Weights of a small mixture-of-experts language model, trained from scratch on English Wikipedia.
Size: 11 layers, width 128, vocabulary 8192, 20.4M parameters.
Training: a variant of SOAP for the experts, 317M tokens, 9672 steps.
Below are experts of layer 5 (counted from 0) of a mixture-of-experts language model. Rows are named router (the router's row for the expert), gate (a neuron's input weights, with its number), up (a neuron's input weights, with its number), down (a neuron's output weights, with its number) and show model dimensions 0-63. Each number is 128 + 24 x the weight over its row's rms, rounded and kept within 0 to 255. Numbers have three digits each.
After each expert's rows: a language model's description of what the expert responds to; "gets" lists some tokens that make up at least twice as much of what it gets as of all text. This comes from a sample of Wikipedia text that the model never trained on. Tokens count by the router's weight.

# expert 17
router:141147152110140107141157114101142096160103139102101108136146128110149100143107107158095137099085149108109103099137109104128110144151117138112114153146162146103168105156148145156128170092146148
gate0:142148119112132122151141125135153119168112162089154139123134091150131093120121132119149127139115113146130113116160089148082156102181148123115112135159121119126129161129112126128127097094186135
up0:137116114111126062109136124116159132127122165131148124142146146124090170155142116095139145115094140108084088138167143151106076166130124145111188104134153125146118151135123101082128104110145096
down0:112180119134144132127123129097097116102137151140145073087130132120167141142135106152154119136139072099114158148151108125133122121138126090131123173159152132113067103156139099062095140110186173
gate1:139126114128089108185056084153149105077120118140130125115100095120109144124119169145123141172099115162110122145140127063133156110120142131119112115116114101129149162093103143165179163066128150
up1:124153107128152115125125166175133089109137114137079139135163077075123115116157103093149081162158138146109130159140132156159159126161145097099121124147149108120160110130106137158153159114111149
down1:120129108085113145122111128096091171108147115096083140125140116105103147126125070096156165121139112115147123125092108116145127142149148116139092169170136169104112175098113076095139123115154119
What it handles: Such, lists, census fields. The word such before as, plus infobox field words and census phrasing, such as Senior career*, Website:, someone living alone, Swedish.
gets: " such", " Website:", " career*", " chronology", " living", "ending"

# expert 10
router:165184096131118114206119083122119114130100145104125132130109103127112106119144116124117159087098128089120098103108117119097145124156140124073076112148125097104143086151111147137134132113141137
gate0:124123153133115124191107142148151112149135122133155161149167108103142108172095145138118117180085118159110100134149160125109158071122125125149133104130130094140161120107130158088137093121124128
up0:088126156117135112142121105162116120126121123136116128115121088135128078107137145133126148111144151094142164177109165143136141149146181150114143164106166140137136161109120083138178123130101105
down0:138121112119136126098136146130146116132115144152107096145106120186143129106166127080118096112092127104138192124085141170112133118072146119098130145141151116154081142141128091140124124094116123
gate1:126143157097117130116131103168138151114087136146128108122175144148169109106171120120150133133143163093112138124135114116113156166097132117110126101154179126106142110145116109134163108114120131
up1:110109107149138124138106129152126131121146137127114150149086144138122175098133163109114146168159153125150155148140145117138143155117103098108153149126151113101136183149126143112147167115164124
down1:153187120105113108143145106099124146130113161162156125102125130133148170136163185094114117144089145086140123138133106132101171117118099117145116102136121072109100104132152089139124139137121132
What it handles: Word-internal suffix pieces. Middle or final pieces inside words and names, especially -ic, -ical, -ian, as in Eudicots, californicus, SiliconSoft.
gets: "ic", "c", "ric", "i", "ical", "ian"

# expert 57
router:165141145110137096131178091051141098187096115081130123178144132137113112105127099126117156092112138075130133119121117081146103118145140164134101157153116112111148129122172125135113121138148140
gate0:149158132099105135115126118156123143111108125147143122103132184101107097168148132103119170104150120132143110160095098125155092155140123143115114143102126132108134139149113153138120142106109159
up0:128130117154096146165063159129133122169073201148153132145108144113134133089088139131136131149132116117118094094151140140131098167121139131101163117162112164113124148153128129129132120174116140
down0:142120134140095090143138133165121131106133132165113098151113105079100111171115152158130143106112129080168152145133134115086122135134128094151141155117148101118138125153133119140123101163086129
gate1:124141124102161129145135140109124140161136153118127135082157123115142145191168124142164086112127101154115168094121131128123140115138125072119118148139089132119141094154158099116064137141156172
up1:160132159108097145145132115134148142144119151173124110106129114121147070072135110132110123126145129138105122104146115118133119152117107153100109152121143113145144113165087147110086118156131147
down1:137121092108126102106131085155129121121126159131131110164126118148110156122136124128152122149087121142122126133122148146097157126134108128116106132111113103122148111140156102147105130109162128
What it handles: Time and circumstance prepositions. Prepositions and conjunctions opening time or cause phrases, like in 1969, during, after, until, due to, when, before the.
gets: " in", " on", " by", " at", " from", " with"

# expert 63
router:123163131133140141152148102119116114132100123109117095101174146116130102112121090173138150134104127101115113108174103108143151116142144123101112134138126151133208129180114128178161152104153125
gate0:118106143134122101131160145109162149105153127135120132142146143112135142107127127121161140131079118132111147172158139164137135144113091123109103130149091181103105118125123157139166067140168110
up0:182151130092092150103140140105156117128160128177116142142087136088105110116140116118135128083152188122171110118121114137108135124151119139140105164154128121136181121174138136099132144145127141
down0:150138128146156120101112144106128124126179161118130144145083135151077102099089132163125098104101091136080123125106153150126155112163152124135130172145123145154112133113144117095148103154147125
gate1:161151112166136099164101107164152108139143126133102115119113146082125136121154108138122147167098126118112148113092124149142122091095126170090114139118147198117129127165085158136139155124136155
up1:156099126121115158121059129103129131134058114120131155127134151100162117126110101080145170146103140171152146121158147100134116123151134104111163163147133125104122140135094144132154110150120160
down1:136165133140171151149113133131109095156109118122106141112125151121156135111151099152124120118129137140105166132114104135129152137119133130135077146103101101111106097151085119123153145152096136
What it handles: Kin and group nouns. Nouns for people and groups (family, member, son, player, class) and final pieces of common nouns like warbler, thriller, phylogeny.
gets: "er", "ers", "y", "s", " family", "ist"

# expert 45
router:154135139132120123151157110104172096163122131121142102129117126086141087103129133193124123148109118122109143093139131137151123172164110117105068143155143125110139105137137131137166158099179140
gate0:161128141126097095135135132118138128117150122112153179145100100181128129146153152153077143117152161108118123148151164144161113152144120182108115138093129133147178119132081090097111145135141125
up0:175132080147120132163140157096157114145101169104092193117136155079118138140120157134133131137098110125153120134081117142169087123136132108122136100126132156113104140125164082116143151096126129
down0:110137139137115141092113119154142111118173172164141142132123108097119157174108114107103134130127124148155123178147136149137123130125142105090146157136115122170125121127117130131103159102106131
gate1:145115101113126115137144150106120166131152117134130144125101159151173118084149118143095112097167105147128090121111180095114091098154108135098109158167157142161145135128104136180100106163124108
up1:130165126082110120157162125119076138136137101126108141170127158142141109105138102132135143120126101158127168143115108114090122153163139120087151141137128132126131122138047156154132131133163158
down1:137117134094123127112133156156123127122145127159149150127132120093181124089099137127097157120132120139107222133120135091146115102141102143061136143131137137124158150138089119125157148149135102
What it handles: Colons and field delimiters. Colons ending infobox labels (Capacity:, Children:, http:), plus pipes and separators in lists and tables.
gets: ":", " |", "s:", ";", " –", "ation:"

# expert 5
router:158133155103115126180118132129124140136109135122137128140139147148150110150114063126115099134128118111103094073151125097126095153141099151135140197137130144057135135120148163123121148127133125
gate0:126119154129133116127151135085130178133149193167130122141085156111147092163111131134160134149095112101090116096118117128126125128150105151140118072125146149112092147127152125119134121148133136
up0:087140126148125192109114138141104124114107127113107168137144145116107076109140135105151065136148147123160155123116107136142137138047179132117111138121112146111117130169122110128156154153123121
down0:105132155174088139152117112127149148140147154117167156133130125131062118168138122135119121136121075153110123107134111144135129124152117134158132131134127124132139140117086132099130091102121167
gate1:156171126126152138151094141150149108120141125124114156095126112152099146147121109136094122152144115118135122125106138134160100159149112082136142121107078119153080139176194187138098142121109171
up1:130172131150094148142117140154112154124149152136097128147120151116101108148140129102148164108118174140142086105115095164147141155114152138123076144150114137145113172117084095093145154129092090
down1:137137117139095130105185117151133112127103153110159134101150167179164088115093149109119141093105163151119116116123142125145183173136144121137129089128137108083157150114059096110165128133137095
What it handles: h/b word pieces. Mid-word pieces containing h or b, especially after consonants, such as perhaps, fiftieth, responsibilities, binary, Chorus, Sh-.
gets: "h", "ab", "b", " h", "ib", " b"

# expert 18
router:122129123094129148165162124120125102133133150131130102126139154098133124105141126203126174111129114091127107100176096131152154143136137117079111157137133118137136120146087129120100160108141141
gate0:118147108137144167132169117134156155118142105146155098108106157163166089103117126142145126144141124109112104143164091156136134124110138121111148134137110163152140129177154138138177179140112129
up0:107143144051113164135148111121147130152104104109136147120132118132140117090110089190177129093102133098104085177133127152130119113126135140125117108078110128161091122124136144114103142132136147
down0:141119155106133120118150118093175134086097089156092121140113113087079116166118160115110110109103142144165121151127108126128116144118101141113135121141140150139112150170138115105100150148181126
gate1:130155131126114126181139107151129112154078126071102094117176150100158113100147117120147115197110099152151095154135119163137134163118144129142107127132136136103102137118119142121175112138144117
up1:085165099139124122123143148094162116140146104139096119118140132115146138139131090106130094093157136165156119173057119139148120148133171138161113147107124121126153116130121135138098108096103150
down1:114132141108089083113123098123150085101125164096163138100125109128133125133155178118101139115173122127123141159120086144117117081151141159128100109102123185163102070126097145153085126109115131
What it handles: Taxonomy and infobox fields. Field labels in species and place infoboxes, like Binomial name, Kingdom:, Postal codes:, plus prose words like species, located, known.
gets: "s", " in", " of", " Binomial", "ed", " Kingdom:"

# expert 55
router:142133160113133109116138127115120131124116114129112131121164159123167101136129124163119142097057109125142118122128153112168081116123152134122086148134158107125141119136150128129124156083128125
gate0:117117133176118126115118128121179113115112116171153169147172150090121107110112145104108139100128086135143143159113122111111128103109167135140163092169060131138144090102114118102106145139118089
up0:130133133136146125118112139213110154134143161110082126137103127080115162089108130125122147133147095145110112167130116173122147105148178091158148075122132143135129100092164169121139119097094082
down0:149065135142145136096115135150108155090143091117134193160133132116122154122164113088142122168147097130115185137134162100185125100084124123127127150091110086131137144104134106106136140134139107
gate1:148104142124138116158147130094123110112080132132116122163116173133109118147123124162123110125154093168138137132138126139108150107135119135130173138121133127096161119153120131173172163157114149
up1:110148123148133147118128149145107130100130140106118122177104114161107170152131123143127117174100120103128126162115119121111085108165123099126163118159153168123099125167168153118117147115154136
down1:133129154119092114175102141079119124140117147131114120155144096133123139124098126147140085180128088151077134131099140154121125113126120150191110155130152107179102146143120118143151129082149147
What it handles: Sentence-ending periods. Sentence-final periods fused to word endings, such as ation., es., ing., and the first line break after article titles.
gets: ".", "\n", "s.", "es.", ").", "ed."

# expert 34
router:150164120107115133158186158116118108147102138148098115157119143142119112128119122114120108144099132137120122121127144133151146133192081118113100146154127119090129106143109128116116141143166145
gate0:163141136129120158094162157141113102130097157112131142080109118148102123092120156118119133122122131159189164091129115116183123165107145114105095121139120128140106123102139128171111086139107122
up0:122121096127129116118122104112120128109101099180121097121157100145140103142169086128150141137115172160179108134119131134127138100109125199123135191167153146147124166124109121147162059127167121
down0:146101105129125154107091151160083102111153129107094158104108122127158104116162127126132113150123096141124195107162080135105105158083153126158146154148132126095105090121161103142135138156092123
gate1:093130154127079098158122120154125114122122076102136159146131163132164164116145128131092121106111114135124109125111147108090126149130145138128090134135104158116108143128099131138150158174139119
up1:148118144161140113104159106139179158131114136125127114126133154060098146111099091122169115147123105165111128187128146146177082188102131135122171085152117104145105113100120161148129164146130166
down1:125137134152127117149130134142118128157140152150101117139178115122131106138123092164127114198142135109109149182135136168118131154107091113124124098159129127135109106107117129125084154121107132
What it handles: Articles and infobox labels. Articles after verbs like is or played, plus first pieces of infobox labels such as Recorded:, Genres:, Height:, An.
gets: " a", " an", " the", " An", " A", " this"

# expert 48
router:143142155106186165150144148078151110151099132121125126128120098131175103156124128141105141114117150128061113100158151132152118134135078144161151171142114121108128120123093097129138153136153159
gate0:132137096151144158148101186085104136175103090123110140107131088110140125137151093122120152158114106135104156098139156157130145116145135130093124143142109158137149134136146132131149173157089162
up0:123165097167169139123110145087107134142164117121147142072147156153111158123125128110150124148117112114102182099159158131161089155150123078119125130150091134118139106144114079105160122096158152
down0:101108141100113169109068104163112144134103121082105114108121123134125096145161149135177138116115152168117157145105121081124117131115126196156132133093145134142135121134096068100152125134094142
gate1:160138137130165158104175152163156106121113119119116098164136087188122115131149122149144114123124137144139129110150119113129094148128138134165129124106140137125124100115138109151131155129146123
up1:147114135135134124117158112139128083105101132156158116131118111156118150138082163128119102108089154168120145132107104128089096137140164150187155123141135119155125154137082095174162148174168092
down1:157088109102143178091153142166174074115131139119153129125141117153122127136120157078125136128077161133098130110147148147151108091140140113161156100136102149135127143122140119136143105190133124
What it handles: Capital initials in headings. Single capital letters opening words in headings, table cells and infobox values, such as ==P, Division I, Y-outh, Comp-etition.
gets: " B", " D", " W", " L", " P", " N"

# expert 37
router:128150123131109147134199103076122129143138106112141120157152084114107079116113133129130115105104138103057118108130135116108108125142114107102098127132153181087125111120153111124126144098172158
gate0:155095132140124107115157095076082142117095158141146090132127145134127115132114127118108133147120133119176131125111108151113150148118119168107172122133152116109162128162113139118118112112185143
up0:127132113128123111147125153165099118128145123091123121128119116105099154094115120146169145109110107126120105159119128115134110132089139142134126095142131108162120149150107121172100113117123132
down0:109118141100160073122090154115107132149136144110129153170133142136122142095143138149098140130158147189111158111163149132119095134113156102122096168159129100121142138135122128160130136117109150
gate1:128112130142083162119133156109126138103123107095125114088097131136121087132139095094112106139131129055107134168133143128163096107114134136144133149098144100110122125121147118106159139143160141
up1:155098136080116142143144142142113151123118121109134142104151113106111144119152086107162137113127111105093148115137102128110141152100111156145111115127153190122172146103133142106196127137124115
down1:104129124126176120159137122170148101149109107133138111123126132088161145060128107140110149138109116124136163170105111126116107104109157143136105133179143108125137138119104139113074138095164117
What it handles: List and table line starters. Hyphen bullets, table pipes and == markers at the start of lines in infoboxes, lists and tables, such as "- Died:".
gets: "-", "|", " |", " -", "\n ", " •"

# expert 22
router:167184104091120137164179133139139090140069167138094089147136159103128124146126139164128129123124132112133132130159128128107123120171105135109107133149144159093135085136100109138105148106133136
gate0:114101148114125152130124092137163107162102132083099131123150117132115159175175099149134147137164139092163123145095088119113166131143166118119112126131077107156112164122125117126183126129079153
up0:153151123171158123126120148104128124137138134135100102126109125138162104128089134125145131137113114133144098107131129123169155076140102096131122142084123091109144084165153105126145111177097151
down0:101128142132141084121127124113091117107131135114123119120128173151130113186136163124134129090126102156124108090142135109184162114090104114119114130128096124134122141146112087101149127065108125
gate1:110141142080163083166115152167105095139114151100161128096114155101097161129122094145142102084134148134111121108122142157153120134177148154145111141165146140109093118180139098134129139149125129
up1:130174107104156142078176176139157117064132150136146105104160129081125152117144136134140108132152106111100086141152113116074113105108138120114119085146179129134154107101124150127157146147102119
down1:094145119132153119133165131147098128103146154154141122088085120142105148148141137159118132128132144111144141131121114147105151129110150097081149113097150109129122091173101108162118170095127153
What it handles: Articles and ordinals. Indefinite articles, ordinals and quantifiers before a noun in running prose, such as a, an, first, second, each, one.
gets: " a", " an", " first", " one", " the", " second"

# expert 16
router:149113123136097156180166081107183105192118109103127124115168110092148084116113122158105132108126138086123144124122145105153124133116121125134133111138165176089120127153107124134108150131168137
gate0:129134123106114136089125142146161151164160089157132094123133135164139118127149118153093147119120157090111157148090128115094153134123112155112071126152106153143157130092151090112140103126131075
up0:132172093121150111156130087080080147093113144075124126092123130127124154109130154153135134137139189143142141081111142111129105146142131127173180120109086174086111144172137118130124123133165112
down0:114134114078160102116111142117124121145103160106133090086151202132188132082123096156156119128138145105139089165146141157112080113125137123161114117124128114164132128154152092146120128113099125
gate1:136117142091107140119141121131147151104115140108122094142142123136099117115097106123155128123145159102131127171125130134070095090140130127150132121117096152114097099119112124162128089132153126
up1:134143200191135141152135112107123131124121110087097134101114164075140102140143151141170153127123133110151130168121086086138084113129165124071147116129110142167144135164125118123102109132121154
down1:127138156116156115116118103114109126146144115102119130146144125130139094107134095155103111096124119141150125087140107136123104134131132128076152129124159170127160132122122089156116129129082193
What it handles: Table and infobox separators. Pipe separators in tables and infobox field labels with colons, such as Position:, Preceded by:, Genus:, plus role prepositions like for, by.
gets: " |", ":", "|", " by", " by:", "-"

# expert 26
router:138136136071126149130154166117137117146128103123143133119142137120127113109092128153097098126124127125081114126175136131166137123104092152144149204157134172096142115135154164152149134123144139
gate0:060137107117072135099150098157149153124155058112094142143132102159143135122150145141109116099112123164081082129123104122122099149102142125114142136133156127116142114075135138123145156119128105
up0:138145110145117112203100164138122124117155158138113142163088178141143124125157136123143142143110148128106139130151125127115119105177118150133147166135146108122125137121137115129145159142112105
down0:112173138128093118148121108113115148140121120102176134121128148107142151164148104140128123142107149158116114113154105059112100134114174142189142116138115123155140141145148154109089150134154128
gate1:148139128096171157133114123111112142146077142109157136135125122151159106111119097141095106134161124149130150114163117114125156128159091074132133139142109120119128148112153111134211161100129084
up1:117146122159116099112108150113130116163124109113141124150147089222151138114122151162137132147152114098111127109109135096132116141196159124173140118142122103122089138168118148126152154144121149
down1:160134096116152132125144143160126115101116125100119101133121146117120111131128134123131140109151143085116161185105116157128127138126106146098120147113124130190152097136141106202171111081123102
What it handles: Word-initial capitals and letters. First letters or syllables of words after quotes, hyphens, parentheses or headings, such as "S, ==F, "W, und.
gets: " ", "w", " f", "S", "f", "F"

# expert 3
router:126152151106147126135148117111115152125106151110122118121150137080150101155136141122108114115088171156110101090148100133151124176146131143111134128136123121138185120205156146162129162104140132
gate0:129138135095113154136113141143125138126116107142100109085120150113077135153208159135151169152155152159143129073129142160108119131107162156181117144125126155134135129119117139172162170126133076
up0:140140086110149149159107103122116142104129150137121089150129132124154129162123109129110116158124154158179113120128157142149103136123126154132115138131126138122095172109117135135127113124130147
down0:107100114120089122085149085150110139128130110162153148116108123112135126131151114167078119132138172103179100100114151132128133116143131166126137082097134155127123122146112132126131141127205143
gate1:105108118117185125133108132137117108151130179121170091218057158140125163086151137135142098117096146165126138110153180120119107106140139116094130121118108120116150143146134117180107140159140132
up1:124139103150125095114154100138131130127129148175143162158120145108090157127101129098137160113141159124157079143119111092086125193124146141148106101106184164155094153123104151142123135124135096
down1:126112140099152136140117109140143112116120099133116118067150095122095154186121137086162131122141124101132161170100141131108148112132128125090136066165075147095149142130122135096138175126137120
What it handles: Nouns of action, verb endings. Suffixes completing verbs and nouns (ces, ced, ems, ation, ment, ing) and action nouns like goal, attempt, effort, move, mostly before of/to/in.
gets: "s", "et", "es", "ction", "ed", "ent"

# expert 49
router:134136103080115126152144129114145094148132115102098131093102141108141118109143110108126138105121136137061123115173098134170109128117111112133107138129191118143199125137115125169149150114153131
gate0:085151117135130108131168205120162127132146133174151164119147097140134113118157094118068141111183113173095129112129093103128116136096151103116116093134097155146157117119117159154141159129158136
up0:144159117102104128093182161143130103135126113159136103164108154116095118110174104119164138112146099122138122119140081081131130126133147096043095158155125152149170104156117121123161127139117084
down0:121127110134167164166103100114138152124161170148098118136173079160111115134164137110122096124119123135099180108102142144093117119113144117114148115102093093154118133080117111099119140121131108
gate1:136134145144138169138110120097156100091164132162139126174150127142159135083150103132127126110134117087111190140119142101148080095134146140116141117168118160132105169071165123151146134138092131
up1:105101082097081148118079099127160128162136135120154092126141071119143107134135149119171154114107153110133108134152131163127111161129139179144159150116137130141105127165147087119163156129146126
down1:100119094129128090110136172139126155152118133083176131102112140116160109115117149141139149091134116109127144121121174110149142122149150158129121135136149147143121118147108107101155136120138090
What it handles: Line break after headings. Second line break after a title line "= Name =" or heading, or a paragraph break before new text, plus opening quotes.
gets: "\n", "/", " \"", " '", "'", " †"

# expert 31
router:127131162140149117147158134063156104126089108146118100130160142117119109160128140147089160106111137135118135078185119093112147126159141118111137171131209135128142106159164133127162134098166171
gate0:096182113120107118099117132128137120147130086100099118140186144120109091126156127120164101139128121138153105125121131119128140119113107133119118133217099085121120130074116153124140129146069143
up0:139133108110120153120107088198140125115141178138132144175146161125139139122118151139144116151164119127158107108137124099082105118112155156134138103099089155161144108130092160120137096132094142
down0:127112150130150120162158117139160103124118206209120133125140143095116133137101128151127127157142162107167109162166111140098137101114128145105147126135107158158138148098122162127123119133136069
gate1:122132189082166144149147109112119130114117130143142121127114129145139153126125052148165103138126176132108142131144157127123107135076133178159112125145126131117149146131153162117155129125126087
up1:153125141147145129145086124157117142097098130102138133124131093081132120135119108095110119129163130125166106126123101121104117140087100166120132112160059132152104108115123098159124101120136114
down1:146126123155108123124127134134115127141154160144099118141151153108120126120142148107121092169135166066164153167127108132140119130111087139124137129124086155166081114130089170124147120132133155
What it handles: Closing brackets and quotes. Closing parentheses, brackets, braces and quotes, mostly after years or numbers, such as "(1988)", "[his]", "(died 1132)".
gets: ")", "\"", "),", "s)", "'", "}"

# expert 21
router:157131123140151116149159131058131119139127160144112093175153154124166116105123098180077111091123142112124140136168135093115078111144126122094113127128185167128136135152119167153117142105141157
gate0:163125145147133098151139125147142168122122156153117140132131114134052121162126101152158123140099144200106123154104109137120132110087122098121137116130175132106146132151119163124130090150136094
up0:097121142126115076136190088100131101119184148064144112110151094158088115133111134152111150129120133143094089105122108156119146119122139138166119103131150111146111120097145151114113154175106127
down0:120147097120098126135141144081108168117108150112161130141160159142120183149156107120112135161124125176125183141166093133113158139086143127134098155140133150124135147103132153121115164138141117
gate1:131182146131118144093143099113164077144152129142096113111097130159155128128145153109138074135077100152133114118131140122131123129098134135158136114144197127131162123126103147111126112106123112
up1:094153139143155143112144107118155124111111149147104157124113144125096134109154123150142144112077072126118092101169150174150143100108162141108147140105151165085127112183153145096133122145120112
down1:145125090119142115162082070133101110149159150159131112117161084135108144122122152141107122152112112095148075134142147157117164116122142095124108086118133112124169156127162129146101072152105107
What it handles: Table cell separators. Pipe separators between cells in numeric tables such as sports standings, statistics and climate data, often following a number.
gets: " |", ";", " 0;", " 1;", " —;", "°N"

# expert 32
router:154124125098180100157144147120114133143094172148107119100141139077137130124136140135121139119104128153142128104131133100131160114126115112109112157143130162093122081169127121149115154105140150
gate0:147134100105141124095103096130114118141107153160167135106129155121108161161127168125101123123100123146173099148098143115134124168118124099104104111075118128127107112164139121119144137154136139
up0:168112101171149086143105121134170128113100140171148095163149164154155109148123163157152112131144136114125112124149152118104083116130117088111096120115164117133149156127095095138132114144139117
down0:095128171162113130108099128119131143128131137116139092105118121110131106160106078120136121133145113121144053109084149159157136135123118157139135179121115147128098119135125173164159127068123151
gate1:105115155120153136094100131156113127142095146131129116155113140126156130143139140126101133121102140142168089106124162091117165163081157110111133085079162135060124111129134192139134115073115145
up1:105145094097136148115163095133140134135132186129183148131129101138154144135064162129150097130122105119151089107117208117125118142101129113080124124120107150119114071116121136146121110106160121
down1:122110122100139070128139108140112126110139111115146119120107102151137150176134125115129126142100130150110069168154125141150136181139117102102105155128090127133147144121175178163143157089113109
What it handles: Attributive adjectives, participle endings. Adjectives after a or the, such as new, small, former, original, and adjective-forming endings like -ing, -ive, -ed.
gets: "ed", "ing", " of", " new", "ated", "able"

# expert 23
router:120144158138128116138152124116108085136070121090118125118171164118147108163101139142121166112079140113106099108152123133163126106137130128127143156128136124131173134163126125178141133137124163
gate0:156102141154134083124134131153141067130141148124157137131144153111122120111147110087096123150106102122128078140126114151136146159106111162084133141103089117090157124133111120123136148113115164
up0:116120124155154141142124138077125172133120152130140170123117102104092137124119148092084137111156107148139100141089113144174145145148128112158099127179166121127155157137119134106140158126148176
down0:134143115133135098093119161095146159143132094134086121102134130137159117138096097131166124078141103091139141155074093132107142123111147142138128072118155157088132123181122122121125127094112140
gate1:178157157124158126156173122102127150128100126106183108125146178138124130127123160134135132120139169161125108138122137131137112104126128131146062141127062120082152119166149147129121132145146177
up1:120137084091126113143184117076166095117147155121114108116069126175120140111138128143116158127148115129130130126117110143154140156161128096122112160101122130104123131111164097141132143134105115
down1:094123156110079102167127111093125115135112174113096130163122114137135122152129128158077140117158123152125149086089115083141128104103141092184119138123141143133150159116084085145148172142098134
What it handles: Time and group nouns. Plural endings and nouns for time spans or groups after determiners or numbers, such as years, season, team, decades, sons, participants.
gets: "s", " years", "ers", " season", " year", " time"

# expert 0
router:143157150119116130131143093070155102140128123086132131157123156094140106125133118164116151085113160081141085103099131108137130147125126123143141127133150128142133129165178141125157143126119125
gate0:148144133138122123083086167152124071103111162158144139114138135114111129104072114126111157121121088098132167110108153107082109119152137139140104092112113128167141115155124134186158146127134132
up0:107130112095112136107121113145098191124113103127149100197129135140156086170090104144135126099109144113134102088096106156116147106141127136126125149113127118127130111135119102147122155144116141
down0:149126161138170067132132139171138108136112124074090105139136130107142153132093144120137102154115118133132146103130095090142142163144100101136143120123131092126151080141113151146147159136118130
gate1:146133117124113136127109097138097131100109116121129129164154111067144133145077131157177154116137149117163131133090148101143143108098134114183110134122066111154167129100114086105128153083097147
up1:095117132092127087132113130119143099117118177111148127146139087091172113093122085130146116117173135110120111148137135103123133153155090111134104122150145169125092109162110140115096101105141142
down1:169123107097085148119155152150114084122142108108085166118116159137102148133130090126093133169099107129101115140069106102103149142149100113130173126104142116125151111130161145113123176159113126
What it handles: Verbs and verb endings. Verbs and verb suffixes in narrative prose, often after he, to or and, such as took, began, won, -ing, -ed.
gets: "ing", "ed", "ate", "ating", " with", "s"

# expert 62
router:121130204120144116151161129087127109159112150123129109183121133122182114104141122117113121130120113122106132101113140134116132159131128139102102147143132165137131085148127137140156140107160152
gate0:100136137132132116125112130159106088148102092125127110131108147123181116117151136110076099115143128080135120158148134127090097139142121141118192117133126112103135110127107159167122135114108099
up0:109152100134149142085106136119112117159105107101115169129149130145080126100137112162154106138119183131114152132131105120148136085107120095119076121102119113148115099152111113131107099101116148
down0:124112114090141127135153115160122114140109107084153103130061140115147124150136114175131094162082185109125170157134136096158108143145111114120094135153103089112164141133106123119161148145129143
gate1:104126132128145099123113125107105116154137095118138153142119160124114210112117115145133092131105162147144150111133120089137118141121151088126113117154088179200147123129140154115193132147117118
up1:080141103182129148117147081154132124123129127149154162116108129124140102120147095155122137138140138131122110108139139173084130148151138150153118155115135103097165113116149085117131127098110102
down1:069130133135123125129090107136120116109162125160119159109132133116113112199134137105169099143146125144138168120128135083125087119138153130134132166096116133113090118144157126134143117136131129
What it handles: Table and list separators. Semicolons, pipes, colons and closing parentheses separating items in infobox fields, tables and ranking lists, such as lb; and Released:.
gets: ";", " |", ":", ");", ".", " –"

# expert 27
router:104137129121116149161173142137110108127137110124134132106118119109115101131136102139142071128130146124116122116125119072132101132138124104111076119152184132093128088153108132126116124082120145
gate0:120140123126114122150138092129186121115107143113094115149125134115133138126116135093155149124114138105098108117122170144135130116124134121080155166120108119124158085125083135121146116151129093
up0:138143138104126123134116161131125128138122116110154113137114141171113138128142102143144138174133114112130178128144152155213146133095123091135154117099105142131135140110133110138135129117107187
down0:107180123125133113131142160122076139137146116140213160156128143113131094106150086126141087148115121157136154106127122138148139128100123112122106125125149124137130124125144119135129151148118147
gate1:125117110100140125142140149131171156130115134145075108120142117122134144107106078127153070106152126141124148134139120144123076162118164122124153080158132120141159119093154114107094138166098106
up1:128116165102113127086132124138132094150118100131103110095119087177099105107159162100136183154083160127090116094150138145128163130131113136160125146110167129134093072126141079147119132123167111
down1:157143131130104099133084143118151138120173160115154128186136142063160112116119128160131093096157109117160116136141144122158111156138105167133161113112132151130151119150174144118147157171137134
What it handles: Line-initial tokens and headers. First token of a line or paragraph, such as The after a heading, = title marks, list dashes, and infobox labels like Family:.
gets: "=", "|", "-", " the", " The", "The"

# expert 33
router:144147148106146101153160101094154093169097137112105091140145138113153085140103099157106136096091145117097116111135112116121114150157119142108103157150158153098149098166141162155126155101146163
gate0:132103125131133140161140173127077114144130127187107141121140067157121138121108118131128136124121106122113142097123144108083130098101185112116123126146124128083130110109131130139088124120179085
up0:104134169129134168128133108096158150130149127106085113111137095134099101115106140146101077136100137163109118124115090164152152163147124101134113125100150102170118089149125138139096121129151128
down0:123147071129120107114098119152124087082126146108129074134179143141076119111092163134146134072147121122129112131152173144128153099135094141134132111118125162095154143129114105118088138140130167
gate1:127144115124082101106131123102088091142096120128078151084088142140102145115120135158103148114091151135165129161125131121114110140098141090135153140091163139117123067134114149090131114130097133
up1:084132147108089112159139123178117133160119154094128129107125094184108163129126109107127122134085111135141136113103105138122122127125127084140112094116169127137175136122148135109112099115116162
down1:163126146123135118153150160104133117166167147169176148107126128119151125115161099132121117102177148121133175112134134133149115123127144141143115153063137104109173131096086080143110121138139101
What it handles: Taxobox and infobox fragments. Tokens in infobox and taxobox fields such as Scientific classification, Class:, Length:, plus scattered word pieces like shipwrecks:, flight:, val(anche).
gets: "Scientific", " such", " Class:", " Location", " Length:", " sat"